Experts of a small language model.
Size: 11 layers, width 384, vocabulary 32000, 77.4M parameters.
Experts: 16 experts in each of 11 layers, a softmax router.
Training: a variant of SOAP for the experts, 6580 steps.
Below are experts of layer 3 (counted from 0) of a mixture-of-experts language model. Rows are named router (the router's row for the expert), up (a neuron's input weights, with its number) and show model dimensions 144-191. Each number is 128 + 24 x the weight over its row's rms, rounded and kept within 0 to 255.
After each expert's rows: "mostly gets" lists some tokens that are sent to it at least half of the time. This comes from a sample of Wikipedia text that the model never trained on.

# expert 11
router [137  95 155  99 153 146 110 122 130  98  93 119 104 125 186 140 178 139 125 164 121 100 184 127 137 124 140 119 162  77 122 141 122 104  85 122 145 120 102 153 150 125 111  71 117 141 121 195]
up0 [122  99 138 108 141 154 111  72 139 146 120 101 149 123 109 129 149 121 131 110 161 102 137 136 160  93 115 101 128  77 140  69 118  84  95  81 102  98 128 105 198 138 149 120 125 152 132 136]
mostly gets: " United", " States", " American", " 20", " US", " World"

# expert 14
router [151 125 131  94 174 106 156 142 105 108  80 131 120 133 110 140 119  97  96 161 109 141 153 126 100  78 146 151 130 123 188 113 124  87 166 134 124 102 157  91 110 126  89 109 108 131 147 133]
up5 [131 138 130 141 152  99 159  98 152 153 117 162 148  77 134 140 124 141 187 116 187  95  93 121 144 145 131 118 155 128 128 106 106 124 128 163 118 116 148 146 142 136 121 118 184 158 143 142]
mostly gets: " team", " people", " area", " series", ")", " family"

# expert 5
router [129 129 136  79 112 115 148 104 109  98  99 137 140 130 139 130 131 116 145 139 108 144 109  98 136 116  56 148 166 117 114 107  97  88 146 172 151  69  54 132 125 123 136 123 155 119 118 111]
up5 [ 91 133 103 120 134 182 139 129 116 110 132  89 121 149 138 135 140 181 127 131 118 117 125 176 148 145 111 132 154 105 151 163 133 123 121 171 121 121 104 126  79 105 137 107 117 155 151 130]
mostly gets: " it", " he", " It", " they", " him", " she"

# expert 15
router [125 112 137 126 117 194 158 161 120 123 124 134 181  98 123 127  76  97 125 154 139 155 126 139 121  57 117 135 121 132 109 169 170  95 127  98 135 170 168 129 127 138 114 135 118 137 140 131]
up5 [137 141 142 102 120 112 116 137 177 143 105 132 172  97 168 120 150 121 154 125 138 122 160 170 147 121 159 115 131 142 181 124 153 132 118 119 140 124 194 182 149 145 139 101 109  54 118 160]
mostly gets: " by", " first", " be", " was", " been", " became"

# expert 9
router [ 78 122 127 129 102 124 144 124 141 121 159  92 138  60 126 122 147 150 142 129 157 124 149 115  99 128 142 179 129 104 121 153 105 159 115 155 108  88 147 141 164 104 115 134  68 123 127 149]
up0 [ 89 126 115 185 144 138 159 161 105  92 129 116 150 128 125 146 111 173 152 139 156 108 141 140 132  88  96  77 151 107  97  92 161 158 127 174 143 101 110 121 124 122  98 139 107 109 102  98]
mostly gets: " William", " John", " David", " George", " Michael", "ya"

# expert 8
router [ 86 121 167 118 136 182 156 157 181  79 122 115 119  78 160 138 176 136 151 156 147 136 175 151 127  85 112 130 118 107 135 165 117  95 156 115 119 111 109 122 140 134 138  84 130 107 128 122]
up5 [120 134 127  94  79 107 178 112  98 109 129 149 150 140 145 141 112 147 105  63 119 154 157 182  70  87  84 112 131  96 139 129 139 129 159 135 159  97 139  99 120 123 107 128 175 147 109 115]
mostly gets: " |", " \"", "==", "===", " who", " =="

# expert 10
router [160  90 131 130 135  97 109 155 134 147 136 116 140 153 131 143  94 131 117 135 136 183 138 118 102 129 156 112 141  81 102 116 134  97 103 102 125 122 134 131  95 106 146  79 123 137  96 151]
up0 [114 137 116 107 136 124 122 105 137 116  87 103 124  89 121 116 111 113 151 142 123 162 143 173  97 139 135 114 140 104 153 179 143 105 140 130 135 119 164  65 144 106  92 149 156 136 138 127]
mostly gets: " film", " school", " River", " home", " music", " public"

# expert 7
router [105 159 169 161 125 147 141 126  87 169 114 105 117 135 148 147 126 135 102 103 111 105  91 167 158  97  89 107 155 132 132 153 123 111 165 134 130 146 126 141 122 178 151 113 148 116 137 123]
up5 [114 125 104 171  62 136 182 118 158 130  78 129 123 131  92 158 123  85 163 143  99 134 115  96 147 104  98 117 122  96 118 106 110 128 159  98 134 126 128 102 161 147 122 127 116 108 160 119]
mostly gets: " The", " his", "The", " S", " P", " their"

# expert 3
router [127  90 192 108 102 101 139 135 144 132 120 144 109 103 152 140 143 114 143 143  68 148 170 177  96 113 161 133 127 112 125 177 158 144 143 136 120 106  93 129 148 137 158 146 101 153 178 128]
up5 [134 102 149 169 183 143 125 123 120 129 136 137 127 104 117 101 109  76 140  72 109 137 186  75 135 101 133 121 106  96 110 134 116 151 130 162 110 159  81 102 100 103 131 138 150 152 125  98]
mostly gets: "ed", " became", " used", " known", " made", " such"

# expert 0
router [139 156 161 148  91 133 133 111 149 100 156 131 110 120 148 161 134 143 125 155 137 144 151  78 103 135 139 119 146  81 155 116 102 143 123 107 123 133 107 130 116 119  80 109 120 178 128 126]
up5 [147 123 106 119  82 146  94 100 143 135 156 129 136  84 148 132 154 108  89 136 166 156 101 151 154  96 137 103 122 112 139 144 154 141  99 125 103 135  97 101 137 156 136 123 123 158 147 105]
mostly gets: " in", " out", " part", " during", " within", " around"

# expert 2
router [113 127 176 117 131 132 124 132 111 114 116 129 140 125 141 121 148 157 105 178 125 121 115  95 124 146  92 169 125 106 177 148 134 153 142 152 170 100 169 124 165 107 150 125 101 141 110 153]
up5 [102 140 167 146 162 151  80 145 101 143 161 142 177 173 137 124  88 176 154 134  98 140 110 128 115 159  82 138 146  80 125 123 137 140 115 137 129  76 128  93 140 146 137 138 121 151 115 131]
mostly gets: " (", " 0", "|", "/", "(", "N"

# expert 6
router [166 165 130 133 163  66 129 161 104 116 121 103 130 131 113 114 154 167 131 108 133 107 165  88 152 139 164 111 112 135 143  99 122 108 146 124 124  60  70 136 150 153 117 126 135 120 119 133]
up5 [141 143 174 123 131  84 147  91 104 108 107 107 109 117 138 154  92 125  80 131 121 128 106 146 137 134 121 122 131  93  97 104 106  89 141 162 146 190 136 149 161 150 163 146 107 109 135 126]
mostly gets: " May", " years", " January", " November", " March", " August"

# expert 1
router [119 160  94 139 127 119 149 113 134 173 115  99 140 108 138 122 151 105 145 166 137 125 102 118 110  95 141 141  97 119 135 126 132 151  97  84 164 125 139 162 179 197 124 117 123 121 145 153]
up0 [134 121 156 160  70  97 115  87 115 189 100 102  99 155 160  73 132 130  99 132 109 103 148 138 108 143 138 160 126 118 121 123 115 112 133 142 131  84 122 164 116 160 128 123 124 123 149 138]
mostly gets: " and", "),", ",", " or", " &", "\","